From a checkpoint of a small mixture-of-experts model trained on Wikipedia: a sigmoid router.
Below are experts of layer 2 (counted from 0) of a mixture-of-experts language model. Rows are named router (the router's row for the expert), up (a neuron's input weights, with its number) and show model dimensions 0-255. Each number is 50 + 15 x the weight over its row's rms, rounded and kept within 0 to 99.
Before each expert's rows: a language model's description of what the expert responds to. This comes from a sample of Wikipedia text that the model never trained on.

# expert 7
It responds to: Biographical and founding words such as born, father, son, brother, founded, established, early life, late.
router:40 60 48 28 69 57 68 65 48 37 26 36 40 45 54 60 52 32 61 51 60 56 27 55 59 42 44 56 54 62 59 51 49 60 36 65 44 39 40 52 38 38 35 31 31 49 50 67 27 59 55 26 75 64 78 53 70 53 69 41 76 59 48 40 38 68 45 42 72 31 60 43 42 31 43 60 73 44 45 27 57 60 39 54 28 58 33 24 51 74 44 43 63 54 51 59 44 45 46 21 42 49 74 33 63 42 35 30 39 55 37 50 51 12 46 40 32 61 41 77 48 61 72 85 81 53 30 38 54 65 88 38 36 05 38 65 41 42 63 49 55 27 48 41 66 70 45 55 80 61 45 63 29 72 35 38 49 44 50 46 62 64 46 40 34 44 62 44 20 32 66 29 43 30 85 44 58 41 68 30 54 28 86 61 26 50 92 36 50 35 48 66 45 62 42 44 59 33 29 38 37 73 58 45 37 42 65 27 57 35 39 58 71 87 39 48 47 75 62 59 61 27 42 54 40 52 48 58 48 33 58 48 50 35 35 42 55 56 61 37 54 70 41 26 59 71 20 54 34 31 51 60 43 72 44 55
up1:49 76 38 57 53 36 44 60 51 40 38 58 35 54 36 46 57 62 42 57 36 63 29 69 60 43 44 70 51 42 49 57 31 47 35 59 53 20 33 50 65 30 62 55 44 28 55 65 43 52 47 59 50 43 51 57 33 74 43 30 37 45 36 78 32 67 72 12 58 58 42 25 35 65 60 46 49 40 44 43 62 46 50 46 18 56 55 49 54 36 47 41 60 19 55 52 60 40 54 43 65 55 57 82 51 29 23 18 95 80 42 39 38 66 38 34 54 77 67 71 38 72 78 45 48 36 55 32 84 53 66 34 33 46 53 58 48 60 58 29 54 65 61 40 54 71 35 30 39 26 53 61 63 46 54 29 36 49 41 17 33 74 46 36 85 86 63 42 52 38 56 51 70 31 23 57 46 46 54 49 42 72 37 24 46 49 39 57 63 73 77 76 50 46 32 44 54 58 04 54 56 62 81 65 50 40 48 45 76 51 50 57 43 31 68 58 30 43 84 75 58 53 53 65 42 62 52 41 45 27 52 63 29 50 55 49 59 48 36 45 38 59 52 41 32 34 48 72 38 59 47 38 64 24 33 69
up2:47 56 55 42 40 46 32 31 46 59 25 61 45 35 50 57 51 52 53 31 90 48 53 70 54 27 33 45 46 65 22 78 33 38 62 53 47 06 58 67 60 66 63 54 47 63 31 49 51 53 56 64 44 56 47 37 36 48 41 29 44 57 50 22 56 68 80 29 47 64 49 46 78 64 70 75 79 45 27 64 28 54 55 82 49 48 56 51 84 56 40 37 47 55 31 47 41 51 67 43 34 64 37 58 35 51 53 60 54 66 38 44 80 58 38 58 39 59 51 54 29 62 67 42 67 32 36 45 81 66 59 28 65 41 52 52 49 79 69 60 47 28 57 41 44 30 48 71 30 36 53 63 32 51 61 50 16 54 46 59 31 46 54 60 56 53 50 60 26 40 51 39 41 48 66 37 24 51 24 46 68 41 52 34 62 83 47 44 38 53 47 23 60 33 52 69 84 51 32 41 94 58 71 35 56 35 63 43 23 69 54 59 41 54 29 70 37 55 33 60 55 53 25 72 41 55 54 61 37 23 37 62 39 68 50 48 57 53 64 66 63 10 31 49 37 72 44 79 80 47 29 57 56 50 45 50
up3:51 64 49 39 46 67 55 47 63 57 20 54 51 71 31 47 50 52 63 60 44 73 67 64 44 24 36 70 38 42 17 59 49 32 65 52 47 45 51 56 80 61 54 70 44 47 51 56 18 45 33 57 69 78 33 37 82 51 52 47 45 58 54 57 59 49 39 52 52 51 73 71 52 27 51 22 53 25 50 18 49 44 27 41 53 28 38 45 65 51 45 45 63 41 25 59 51 42 47 77 42 50 63 61 79 35 46 32 42 48 76 65 29 68 56 46 48 39 26 59 54 48 85 49 49 46 55 39 74 52 59 49 48 59 18 62 21 53 48 45 53 33 76 65 46 45 45 13 51 32 34 57 70 67 56 32 31 28 44 44 41 68 57 76 34 33 21 63 30 48 63 34 51 63 44 37 73 83 54 30 55 87 34 45 75 37 38 23 75 49 69 62 67 35 45 33 52 43 11 56 52 43 64 68 65 40 50 53 58 55 41 33 45 46 64 66 43 33 56 41 48 55 44 49 38 71 41 72 12 76 46 64 35 49 58 52 32 58 33 54 63 41 44 64 54 56 08 56 52 67 29 42 29 58 39 50
up4:30 55 70 52 64 81 55 64 40 65 52 62 33 35 60 35 68 10 16 82 58 47 49 78 73 56 25 58 61 42 36 61 68 36 45 45 27 46 55 52 44 37 58 63 40 52 67 61 42 43 43 66 43 80 36 65 52 51 33 51 45 67 49 59 59 76 54 51 54 44 62 29 58 33 26 44 64 32 03 49 43 62 25 56 48 45 54 48 69 55 84 61 29 59 19 73 86 35 57 44 44 61 48 48 53 45 55 51 34 60 71 47 43 58 42 32 50 32 64 62 00 55 59 53 46 41 52 50 53 66 68 34 38 24 48 61 65 64 55 47 39 40 58 34 47 51 70 54 61 21 69 65 33 31 61 58 57 68 78 43 53 59 64 47 09 58 49 68 56 64 74 40 53 48 54 54 36 57 58 38 42 34 67 22 64 42 64 38 50 42 34 57 40 79 51 64 39 69 63 34 71 44 64 74 35 43 46 53 21 25 59 54 16 37 34 63 52 57 83 43 38 42 67 47 68 51 28 37 53 33 44 30 57 45 41 45 57 37 34 71 31 43 45 55 46 61 55 48 61 68 58 59 24 38 49 53
up5:33 29 50 42 53 81 37 44 48 37 68 45 66 42 41 37 59 18 23 35 76 44 61 55 50 30 35 37 12 49 64 61 63 57 35 50 52 47 53 31 68 52 49 44 53 67 53 71 54 46 40 57 64 34 43 11 35 46 41 61 44 51 56 61 56 63 67 40 48 39 75 44 55 65 58 29 50 44 61 46 46 45 50 19 56 62 40 52 56 55 64 64 52 47 40 30 46 51 65 52 57 59 63 75 51 78 31 70 15 58 80 52 50 32 42 67 64 23 47 54 48 45 56 41 50 15 64 37 57 48 33 54 41 55 70 53 53 55 71 36 68 20 64 36 54 68 52 40 64 39 73 60 65 40 59 68 74 24 61 25 52 50 38 75 42 34 49 54 29 58 11 35 82 68 77 65 55 34 67 62 58 48 32 58 38 53 60 42 53 67 42 37 77 12 79 40 45 82 58 36 93 59 48 38 65 37 40 59 54 28 42 52 51 57 56 27 77 32 19 57 58 44 78 57 55 53 63 56 55 62 48 26 36 36 28 32 62 61 50 53 76 33 43 60 68 21 37 65 45 59 57 48 46 60 59 48
up6:54 74 64 41 66 57 41 28 60 43 60 61 54 64 37 43 61 39 38 49 60 38 50 37 30 59 82 63 69 52 68 47 58 61 37 81 72 46 23 24 58 59 41 64 43 15 65 51 53 61 56 49 35 50 31 58 65 47 58 48 50 44 77 45 36 58 61 40 58 67 52 45 43 59 35 38 65 37 26 13 09 44 30 64 55 69 41 47 53 56 62 71 57 48 38 61 31 40 43 59 56 61 65 72 77 58 52 16 55 40 46 55 51 73 11 51 45 10 51 74 40 33 54 75 43 38 61 37 59 61 43 25 18 53 40 52 47 42 61 49 33 28 52 42 38 63 41 55 70 47 42 52 42 40 66 34 00 25 47 54 45 65 47 78 18 69 42 69 26 53 66 23 34 47 71 66 57 46 26 41 48 58 81 38 63 58 70 55 47 35 65 60 66 50 45 56 67 64 35 39 28 54 73 62 43 31 52 60 44 41 41 46 87 86 48 51 42 52 65 60 56 54 38 54 66 47 37 48 44 53 21 67 43 58 30 64 28 34 20 56 54 50 43 44 61 69 37 65 55 49 37 42 55 42 66 57
up7:65 35 57 66 60 26 52 41 30 56 66 26 43 47 30 65 54 16 64 73 48 45 24 29 41 52 51 51 69 47 64 26 28 70 49 61 55 46 53 44 61 53 32 55 44 49 39 61 33 67 47 45 40 45 75 57 48 55 70 54 34 51 70 46 60 48 20 54 34 74 34 59 39 40 51 55 45 33 55 52 54 64 40 35 58 57 48 80 55 53 48 56 96 66 57 26 52 48 50 31 70 44 38 57 48 61 54 53 52 44 38 41 50 77 00 45 54 65 46 56 17 39 63 28 38 56 42 25 65 57 06 35 48 32 72 33 37 66 54 65 39 49 32 46 55 77 56 51 58 82 25 66 27 61 59 50 43 55 39 42 69 64 52 58 35 57 55 58 49 24 54 31 58 73 67 59 49 64 44 50 45 31 20 87 41 53 41 06 52 41 65 51 38 61 35 52 54 50 43 76 62 33 68 64 37 70 51 47 42 25 55 62 57 54 64 52 61 59 24 21 58 28 23 30 56 67 40 49 42 76 49 68 62 53 55 56 50 67 50 39 49 58 76 59 68 46 63 54 32 29 63 26 65 41 36 68
up8:51 45 77 40 33 50 77 61 58 51 65 41 47 30 17 46 35 38 64 64 41 43 39 43 31 45 80 67 53 21 42 52 55 63 20 37 50 41 48 55 76 45 53 59 52 45 36 63 41 21 35 59 73 55 32 46 62 49 35 46 32 41 51 67 51 50 53 35 60 50 68 54 60 63 47 82 66 54 53 37 24 35 20 36 60 76 40 22 44 70 52 54 33 56 59 33 57 53 76 55 33 43 51 56 78 56 65 59 63 58 48 64 50 69 49 56 32 52 27 70 44 68 52 52 73 80 56 68 61 99 33 50 34 67 69 45 31 54 47 48 61 23 79 47 19 81 27 63 32 51 59 75 62 26 69 52 50 52 52 52 48 60 40 48 41 46 37 48 62 55 00 51 61 66 66 58 48 44 64 22 51 69 42 58 29 56 61 38 58 64 51 49 46 56 55 75 33 40 47 62 53 10 39 47 54 45 38 45 47 49 43 82 42 41 47 54 38 47 50 31 55 46 31 78 69 50 52 49 42 46 49 49 31 51 23 39 30 33 49 75 41 43 42 60 55 18 29 59 43 34 51 58 63 41 42 74

# expert 34
It responds to: Place names, often the second part of one, such as York, Angeles, California, London, Kolkata, and sometimes surnames in name lists.
router:47 77 66 55 54 46 50 62 27 61 50 61 18 66 13 62 41 57 46 82 62 52 47 35 49 50 58 87 46 32 46 35 63 69 21 45 52 53 44 37 45 30 51 61 70 52 53 71 33 31 31 36 74 74 48 68 39 67 68 63 27 43 44 69 39 80 56 28 58 65 68 38 41 38 30 52 59 36 44 29 35 62 48 58 19 54 58 28 33 65 70 26 53 45 48 60 50 64 42 63 36 64 35 60 61 64 42 45 72 38 50 36 35 70 63 80 74 37 35 93 40 51 76 73 75 58 56 19 34 54 49 59 45 40 67 29 47 56 59 50 80 57 73 53 40 53 41 69 50 63 41 65 45 64 45 40 50 61 52 43 48 55 61 62 47 43 58 68 59 46 50 52 29 46 72 49 48 46 62 34 51 42 59 35 51 58 40 36 54 53 60 71 38 72 45 55 54 22 48 58 54 30 48 13 38 00 39 40 44 70 40 79 41 48 38 42 62 49 42 49 58 25 60 61 51 74 50 50 42 27 40 51 25 21 34 15 47 50 48 41 35 33 53 65 39 40 59 81 40 53 36 52 65 61 38 72
up1:57 39 62 58 42 56 68 54 55 67 42 58 67 31 23 42 77 29 52 55 64 50 39 53 42 33 30 52 62 27 34 66 62 50 26 54 44 57 31 69 64 51 36 27 24 27 58 82 39 51 45 32 73 64 49 25 64 20 43 43 59 59 61 75 63 27 46 32 57 58 67 46 54 51 55 69 75 55 49 37 44 44 35 42 51 54 37 40 55 62 48 51 58 53 29 31 39 35 58 44 65 51 74 51 43 52 41 52 30 76 47 79 51 18 26 47 43 65 53 52 37 79 39 35 69 49 32 60 74 81 43 36 55 70 33 76 44 64 42 71 53 32 67 43 47 70 43 43 39 57 52 81 58 13 56 41 30 32 55 53 67 73 30 42 72 55 29 26 29 50 37 31 84 50 61 41 53 48 80 39 57 32 63 76 30 70 61 35 71 71 62 47 75 36 61 59 26 52 56 72 73 54 55 67 64 53 48 41 50 29 40 83 41 48 47 29 50 51 65 37 37 53 44 52 47 43 56 52 37 50 67 50 41 52 28 33 34 34 47 70 63 43 23 45 40 32 20 36 36 36 60 55 59 38 53 83
up2:78 39 60 42 44 57 68 45 53 56 26 62 60 39 33 47 62 37 44 35 55 45 47 74 43 35 34 53 55 36 50 75 74 49 44 55 45 47 46 57 56 36 30 28 24 37 50 89 38 45 26 66 72 65 42 37 81 35 33 69 50 56 60 48 60 27 51 51 68 54 57 59 57 50 33 41 59 73 35 49 51 43 29 21 56 51 42 34 72 49 58 47 50 64 38 36 26 26 74 63 73 50 68 31 52 56 40 63 38 67 62 66 49 32 39 37 44 54 81 48 41 78 53 29 62 49 22 53 76 75 54 52 21 72 66 76 30 61 49 68 46 22 50 38 38 47 54 27 45 44 31 78 65 19 56 49 28 37 64 47 49 80 44 51 51 48 24 43 35 56 45 52 74 18 53 49 61 51 60 50 42 43 39 70 37 54 69 38 57 69 60 30 71 39 65 53 17 44 60 61 64 41 48 85 67 72 45 43 43 38 28 66 46 54 53 45 42 49 50 40 54 70 37 52 49 34 24 45 42 52 51 60 12 49 27 48 37 34 66 84 54 42 35 73 51 49 29 59 12 39 58 69 41 42 44 77
up3:64 53 74 39 42 42 71 37 59 35 44 58 49 32 21 54 54 56 49 49 69 35 35 64 22 41 51 55 68 31 35 53 80 33 35 38 47 36 40 69 56 56 55 24 22 32 49 81 42 39 41 49 71 80 58 40 69 49 35 41 35 59 70 51 55 20 48 26 74 50 78 55 67 56 43 43 60 58 36 39 43 28 35 23 44 50 30 27 66 44 48 59 60 51 43 43 61 41 80 52 77 46 56 37 54 51 40 71 32 53 42 60 60 40 38 37 29 66 67 44 36 99 45 25 70 44 52 72 55 68 55 46 20 62 59 46 40 76 38 77 53 36 44 47 33 43 68 62 60 56 68 69 73 14 57 56 33 40 50 52 61 66 47 51 61 59 27 14 36 69 42 53 61 31 53 54 51 73 62 37 58 54 61 78 34 48 48 58 48 63 49 55 49 39 73 47 21 32 35 65 55 55 44 52 66 80 38 34 42 38 34 76 67 54 55 52 41 52 59 43 53 57 39 44 54 35 57 50 57 64 60 58 13 55 28 25 25 45 65 74 55 43 39 86 28 55 26 39 27 37 50 58 37 59 57 66
up4:65 31 57 56 30 43 60 37 54 36 49 46 60 43 48 39 73 16 48 27 44 33 51 70 22 36 50 51 73 36 31 78 56 64 31 60 44 44 40 58 37 63 63 41 55 48 57 51 47 46 31 66 67 58 32 36 67 25 36 45 64 60 70 61 63 29 56 56 59 78 66 20 51 52 42 57 90 57 46 06 49 58 60 19 52 61 48 50 55 64 49 54 52 75 52 09 45 40 73 42 56 67 63 51 44 42 44 67 26 55 85 69 51 47 31 52 30 78 75 35 54 61 65 42 76 51 22 63 70 59 53 53 39 54 40 47 58 47 24 66 50 32 37 33 38 66 60 26 38 69 62 72 74 43 26 62 54 29 48 46 72 62 41 30 48 32 43 40 43 42 52 53 61 70 66 32 49 62 40 52 44 56 64 44 39 47 80 41 56 73 53 53 61 28 61 69 36 50 54 51 58 42 73 66 53 48 50 41 64 43 37 71 53 40 35 52 17 57 41 45 50 60 53 48 74 48 46 42 47 31 24 50 39 53 10 49 44 33 48 74 47 30 30 58 69 40 37 76 46 34 80 51 86 58 56 79
up5:65 40 52 23 72 52 58 29 62 39 49 57 64 51 51 44 75 38 29 50 32 41 54 44 35 48 36 64 59 50 39 26 40 65 40 86 30 50 13 40 24 34 40 49 51 63 71 57 42 31 31 51 38 58 52 13 46 52 21 71 40 35 55 60 34 45 70 39 53 63 44 26 29 66 25 55 50 63 47 48 70 46 38 47 56 45 34 40 79 38 35 40 56 52 35 51 31 34 55 41 72 57 49 53 51 35 34 72 55 74 89 79 37 61 25 64 53 57 52 55 44 62 61 48 50 39 39 76 75 50 34 27 32 78 54 99 46 57 33 53 56 57 24 28 74 57 39 50 41 34 44 56 42 38 67 56 43 51 39 85 30 48 63 48 75 53 42 29 43 39 37 59 49 42 46 35 36 41 52 73 38 63 45 90 46 67 46 71 48 32 48 53 52 42 46 60 48 41 51 51 59 57 76 68 41 78 25 83 67 66 88 59 57 60 50 60 46 40 58 11 28 64 46 31 41 22 46 52 73 37 64 49 56 57 44 35 47 28 62 60 50 55 51 66 64 61 60 61 63 58 52 60 53 47 31 64
up6:38 35 43 43 54 66 89 27 53 54 57 59 63 67 27 45 71 37 29 49 58 63 39 60 59 40 52 63 55 69 34 53 51 29 46 44 56 62 14 68 69 29 62 39 27 34 50 70 47 22 38 41 73 48 51 14 56 46 29 42 41 61 55 46 67 45 43 24 58 47 60 52 65 50 62 32 53 61 56 48 65 56 25 05 55 57 35 27 69 76 51 56 36 65 45 27 29 46 58 39 48 58 73 57 57 47 32 71 42 44 55 61 51 46 36 32 40 51 74 72 43 83 54 31 65 51 42 82 62 56 48 50 30 67 55 57 36 72 50 49 59 60 25 31 37 33 51 33 38 30 45 66 43 28 57 73 50 32 71 51 35 73 64 48 43 48 33 30 16 62 46 49 58 35 68 53 62 50 74 43 38 37 56 86 36 35 65 61 59 71 56 50 35 25 51 47 33 51 36 64 80 35 59 55 53 70 31 58 52 31 56 67 67 39 57 53 32 44 66 45 32 75 38 35 67 41 40 36 29 64 40 60 27 36 50 56 32 42 44 64 71 53 55 79 68 75 28 40 51 32 47 75 20 52 43 65
up7:57 51 36 48 40 45 61 44 54 52 59 65 39 64 49 44 61 40 51 40 56 51 35 49 38 39 60 44 61 32 40 71 44 37 50 51 33 37 23 46 51 25 43 10 48 34 55 74 41 26 51 45 69 68 33 32 80 37 42 40 41 48 78 58 65 30 38 37 51 75 39 53 65 65 44 49 70 64 47 29 49 54 37 29 42 41 25 37 35 28 26 50 44 85 58 38 48 20 49 35 71 69 51 37 47 54 34 80 55 62 61 86 48 58 50 48 34 53 74 43 30 75 39 39 69 68 35 78 38 46 49 36 29 67 67 62 38 65 27 50 53 46 43 51 53 42 64 47 43 58 67 60 51 56 43 70 13 41 18 69 60 64 39 39 55 52 37 44 44 70 32 99 42 38 32 63 38 55 40 41 25 30 56 80 49 40 56 63 77 36 60 46 46 45 71 70 55 49 15 64 59 49 43 64 40 68 58 61 49 50 55 60 59 45 74 51 50 24 47 43 27 77 49 64 72 72 46 36 56 57 76 51 24 49 56 59 42 33 62 76 83 33 27 75 58 53 44 38 55 48 55 56 39 30 58 71
up8:55 41 45 32 36 41 66 36 50 46 40 42 46 67 62 56 57 55 25 51 53 03 61 58 51 55 19 12 59 54 35 65 73 52 59 54 36 77 45 43 47 29 47 32 18 46 51 59 72 46 39 44 66 65 37 30 55 38 33 45 58 53 70 72 41 15 40 58 61 67 60 74 63 73 24 71 50 61 35 48 72 58 40 23 50 59 47 18 74 44 34 46 65 84 44 33 37 30 52 49 70 73 70 36 93 43 51 66 44 48 79 48 68 60 43 43 32 63 65 43 47 60 42 45 64 70 47 50 67 51 44 23 16 50 50 59 46 58 42 61 48 41 26 62 71 60 57 46 42 45 61 52 43 38 34 36 48 36 49 74 44 57 27 47 46 47 30 45 35 57 26 54 43 44 29 42 49 50 78 73 54 29 38 73 47 38 47 62 42 45 43 50 53 46 56 72 48 23 10 54 71 50 47 61 41 76 46 55 49 44 57 81 56 72 78 73 26 63 42 42 45 64 49 53 55 62 53 50 63 48 78 76 44 60 77 59 28 41 61 61 68 50 54 76 48 54 45 67 53 36 70 36 49 31 28 54

# expert 44
It responds to: Nationality and country words such as American, British, European, United, New, Democratic, often before States, Kingdom, York.
router:64 76 42 40 74 41 47 61 48 46 51 60 36 70 13 59 40 51 27 65 75 66 59 29 27 53 43 79 47 46 52 54 78 71 31 37 62 62 24 57 70 42 53 19 62 36 27 62 37 43 21 20 73 48 70 69 36 56 59 56 50 60 39 61 32 83 50 21 45 73 45 42 36 47 27 75 65 49 37 41 69 50 56 53 39 50 37 31 50 69 46 46 52 26 51 56 58 50 58 77 28 58 61 30 53 48 33 73 53 53 38 33 35 29 64 56 36 43 41 62 56 52 65 67 71 30 39 24 39 47 50 54 66 50 54 36 54 63 67 52 47 47 61 30 57 47 37 65 28 48 50 54 49 34 52 53 67 62 72 50 60 53 62 77 39 40 44 47 33 44 64 52 47 60 75 47 44 33 82 24 61 31 76 46 40 47 44 26 58 61 51 57 42 49 41 32 67 45 55 46 75 64 43 31 66 28 39 51 38 52 52 62 54 40 34 42 63 78 39 58 16 12 42 66 35 74 65 62 39 35 32 87 26 26 49 26 48 58 51 49 27 65 59 40 26 47 49 51 35 45 37 57 56 91 35 64
up1:58 61 41 26 43 60 40 20 38 54 54 43 53 55 48 60 75 55 71 37 25 90 26 52 64 40 42 20 45 57 36 79 53 46 30 43 48 29 56 36 30 50 78 68 67 38 46 42 54 50 39 58 54 43 43 57 50 24 67 28 48 38 41 48 61 42 28 39 64 75 67 48 57 49 38 59 60 56 52 29 62 60 03 48 61 46 41 59 38 53 60 51 46 29 59 42 40 48 68 50 55 38 63 51 63 47 75 61 70 55 31 49 38 72 39 51 40 73 34 99 38 64 58 32 35 71 64 49 42 58 37 37 51 67 32 41 40 50 43 37 53 36 34 45 47 39 73 43 42 40 53 71 35 59 49 81 56 65 54 23 45 57 70 46 47 52 46 70 49 44 51 45 58 53 60 34 53 62 58 34 32 63 81 65 49 77 60 55 47 78 60 51 66 59 35 29 47 41 36 35 32 48 62 65 37 44 26 64 48 46 57 50 33 28 55 52 00 45 49 63 49 54 63 62 54 75 50 23 32 54 41 25 33 65 56 37 48 46 40 85 48 39 60 62 57 78 41 51 43 40 61 88 43 28 84 51
up2:45 34 55 39 51 42 49 56 52 65 54 49 48 41 48 53 91 49 77 31 43 44 28 41 70 33 36 53 50 51 49 52 59 55 34 69 54 67 44 64 58 31 42 29 43 35 73 79 44 51 38 66 48 41 18 58 65 45 34 37 50 48 62 19 66 28 43 52 62 58 46 61 53 41 48 75 64 78 67 75 35 17 30 08 71 41 56 42 50 51 38 47 51 71 27 25 35 40 65 20 73 40 82 56 68 71 37 49 63 57 52 66 57 54 38 55 34 51 65 45 42 79 49 34 73 73 53 65 58 76 25 75 40 51 64 77 48 77 34 63 55 59 47 51 28 38 65 36 28 39 46 70 56 18 38 56 49 64 46 33 50 60 56 49 26 53 35 16 44 65 57 55 54 79 17 56 41 67 53 48 54 51 42 45 32 67 67 42 59 65 49 47 27 66 58 59 23 27 39 42 44 55 63 51 55 74 39 52 42 46 43 68 39 55 40 34 32 40 50 61 62 59 48 27 54 55 38 49 67 56 33 44 50 24 42 39 29 72 70 72 53 28 30 92 32 30 42 45 43 34 59 54 57 40 31 51
up3:36 50 66 60 59 62 50 35 36 53 39 48 75 41 60 46 38 29 87 50 49 23 62 29 45 43 29 56 54 60 74 40 58 54 66 61 57 26 40 69 57 59 41 51 37 52 72 60 54 65 29 66 33 48 52 47 59 71 22 43 70 36 78 37 63 41 25 56 33 52 53 69 75 55 71 57 29 57 65 42 50 39 48 35 50 40 61 62 38 48 27 47 57 33 22 52 58 53 55 34 73 77 57 74 76 62 41 69 33 42 54 65 61 24 47 55 42 28 65 43 38 39 35 42 36 37 32 31 57 56 55 42 13 41 51 96 36 31 58 23 29 42 66 39 61 56 52 38 54 57 49 43 84 44 62 24 73 48 20 50 45 64 32 46 51 68 35 29 29 44 74 45 72 48 48 53 58 64 31 42 31 34 67 73 34 31 43 82 28 38 51 52 58 53 38 54 28 52 18 39 39 64 70 31 54 83 37 58 72 59 61 60 33 67 41 43 33 58 63 54 62 79 28 67 37 61 67 77 33 60 59 29 59 70 47 67 70 59 53 46 51 38 51 69 48 50 41 68 48 47 61 32 37 55 43 38
up4:40 60 53 25 43 20 94 38 54 20 47 44 37 53 46 58 46 42 52 55 37 33 43 40 47 56 56 34 33 38 62 35 57 55 60 61 48 74 18 67 35 51 58 16 57 43 51 52 64 33 72 41 47 42 40 30 49 72 76 29 50 89 36 29 51 35 35 94 78 58 87 45 66 99 54 67 49 52 78 58 38 42 42 47 26 24 60 33 13 55 53 28 73 44 47 36 58 47 61 55 42 65 41 46 58 47 17 39 61 53 53 47 49 62 76 53 42 38 53 67 70 57 58 23 42 58 39 62 37 54 35 51 35 56 55 40 56 60 55 47 53 25 58 43 67 37 53 46 71 75 74 48 75 50 41 34 44 52 56 58 58 56 38 41 59 68 32 28 39 45 37 84 35 71 82 54 44 49 55 41 63 76 53 33 46 62 77 45 40 38 45 30 45 58 35 39 62 76 32 50 49 28 24 23 52 46 23 75 62 58 42 46 41 51 53 37 53 55 68 47 72 44 45 53 36 43 46 55 45 39 48 57 48 46 31 55 54 37 74 44 26 62 55 59 65 54 36 42 44 49 48 58 86 50 53 47
up5:39 39 61 57 59 52 62 70 55 54 46 65 47 41 43 62 50 29 47 42 51 64 25 63 50 33 49 76 45 49 34 67 64 81 22 45 56 54 47 55 64 60 29 46 48 36 68 91 52 40 33 47 80 66 35 24 65 32 47 53 44 61 60 43 72 13 61 39 57 45 50 73 50 53 61 45 60 49 45 62 28 40 33 43 59 29 46 22 65 70 54 45 59 74 19 41 48 41 72 50 52 73 35 62 50 69 33 51 20 44 40 68 51 58 56 55 61 84 67 69 41 65 47 58 68 62 37 69 53 78 38 42 55 55 53 31 41 62 59 67 63 33 57 62 38 31 47 45 50 57 32 84 46 39 36 42 36 33 38 36 61 73 38 49 33 73 33 31 36 57 33 69 60 78 50 67 68 40 50 32 51 43 36 65 21 66 74 34 73 67 40 51 53 72 55 59 29 33 59 58 60 37 63 51 55 29 28 31 55 40 19 66 55 51 62 30 54 32 51 60 63 72 46 49 71 53 27 57 43 64 63 39 43 28 05 37 44 28 65 66 58 26 46 43 41 50 30 68 22 33 47 54 64 36 41 78
up6:58 19 47 53 54 72 37 48 60 42 41 38 25 42 47 37 48 35 27 58 65 78 49 58 45 48 32 67 95 49 58 64 54 50 36 38 42 38 63 50 50 50 65 35 15 13 33 49 45 53 65 49 51 68 53 47 54 37 47 52 56 40 42 72 51 54 28 42 50 06 60 59 57 33 53 66 41 43 40 40 66 63 30 44 24 55 47 44 52 46 44 34 49 67 43 52 51 51 52 33 57 61 40 40 54 64 43 68 37 23 54 47 48 64 55 61 46 52 69 41 41 58 51 89 65 49 45 61 51 33 84 60 30 42 58 38 56 40 47 23 45 43 27 41 50 21 45 49 41 63 39 50 24 63 61 70 29 51 64 31 30 57 42 83 48 51 66 47 16 68 52 37 59 31 42 47 62 45 27 51 40 12 57 62 61 31 42 96 74 10 49 64 53 47 79 47 48 39 81 47 49 56 54 41 41 64 44 67 32 66 66 67 72 34 61 66 35 64 57 66 63 26 34 72 51 37 52 63 64 74 42 45 45 42 58 46 23 56 55 51 53 57 86 48 39 95 39 43 44 66 74 65 60 39 40 63
up7:59 25 65 37 43 69 73 51 67 56 44 66 56 50 53 49 35 05 41 36 69 62 58 52 39 44 26 74 49 44 58 61 61 77 36 51 51 26 55 56 29 39 58 31 49 26 53 66 25 40 49 46 51 48 30 51 42 18 45 49 31 46 63 42 58 19 57 52 60 40 62 70 55 23 60 59 59 61 74 44 69 61 47 50 41 65 25 50 41 48 75 44 66 62 53 31 37 43 64 59 62 77 43 37 48 55 38 70 29 54 37 65 26 42 68 48 45 49 51 56 36 73 35 73 68 57 41 53 47 32 42 39 62 92 61 40 41 58 58 65 68 37 43 60 38 38 38 52 41 51 89 70 36 28 64 63 49 54 51 33 71 57 59 35 69 71 41 18 53 88 62 64 72 61 34 38 70 20 42 53 66 45 18 62 25 66 46 45 60 53 49 21 51 75 49 54 38 39 39 57 45 56 66 57 46 80 60 38 53 28 55 72 42 57 34 44 21 42 36 45 65 57 38 55 60 39 35 32 36 57 39 54 59 67 38 48 34 16 27 53 66 27 70 51 82 55 24 38 34 52 28 40 42 43 50 68
up8:61 52 55 37 56 17 64 69 73 54 63 73 56 42 49 75 25 47 43 50 58 65 42 34 61 24 48 38 29 69 79 53 46 50 55 44 44 55 51 84 44 78 35 28 44 35 53 54 59 43 45 34 56 56 15 49 53 62 63 50 37 41 49 51 73 44 53 63 36 49 37 62 37 59 40 34 69 76 58 46 63 44 52 21 58 25 45 35 08 32 50 74 73 51 48 17 59 42 59 44 46 50 56 45 46 45 16 49 59 39 37 74 39 68 70 69 66 44 42 43 31 48 32 57 29 43 42 40 52 39 15 56 63 56 46 39 41 42 46 71 38 26 47 28 45 77 39 31 74 64 72 55 55 36 61 83 51 40 49 78 64 51 61 39 69 24 33 39 63 40 48 54 60 56 48 37 49 40 54 51 27 52 43 38 40 72 43 63 56 58 45 58 57 53 47 50 62 77 31 72 45 42 81 55 43 46 62 50 47 30 62 59 45 67 73 29 49 43 83 66 79 24 38 38 81 72 38 84 63 34 58 35 66 38 50 43 76 68 52 48 66 35 71 52 65 60 30 50 50 60 14 60 32 63 64 36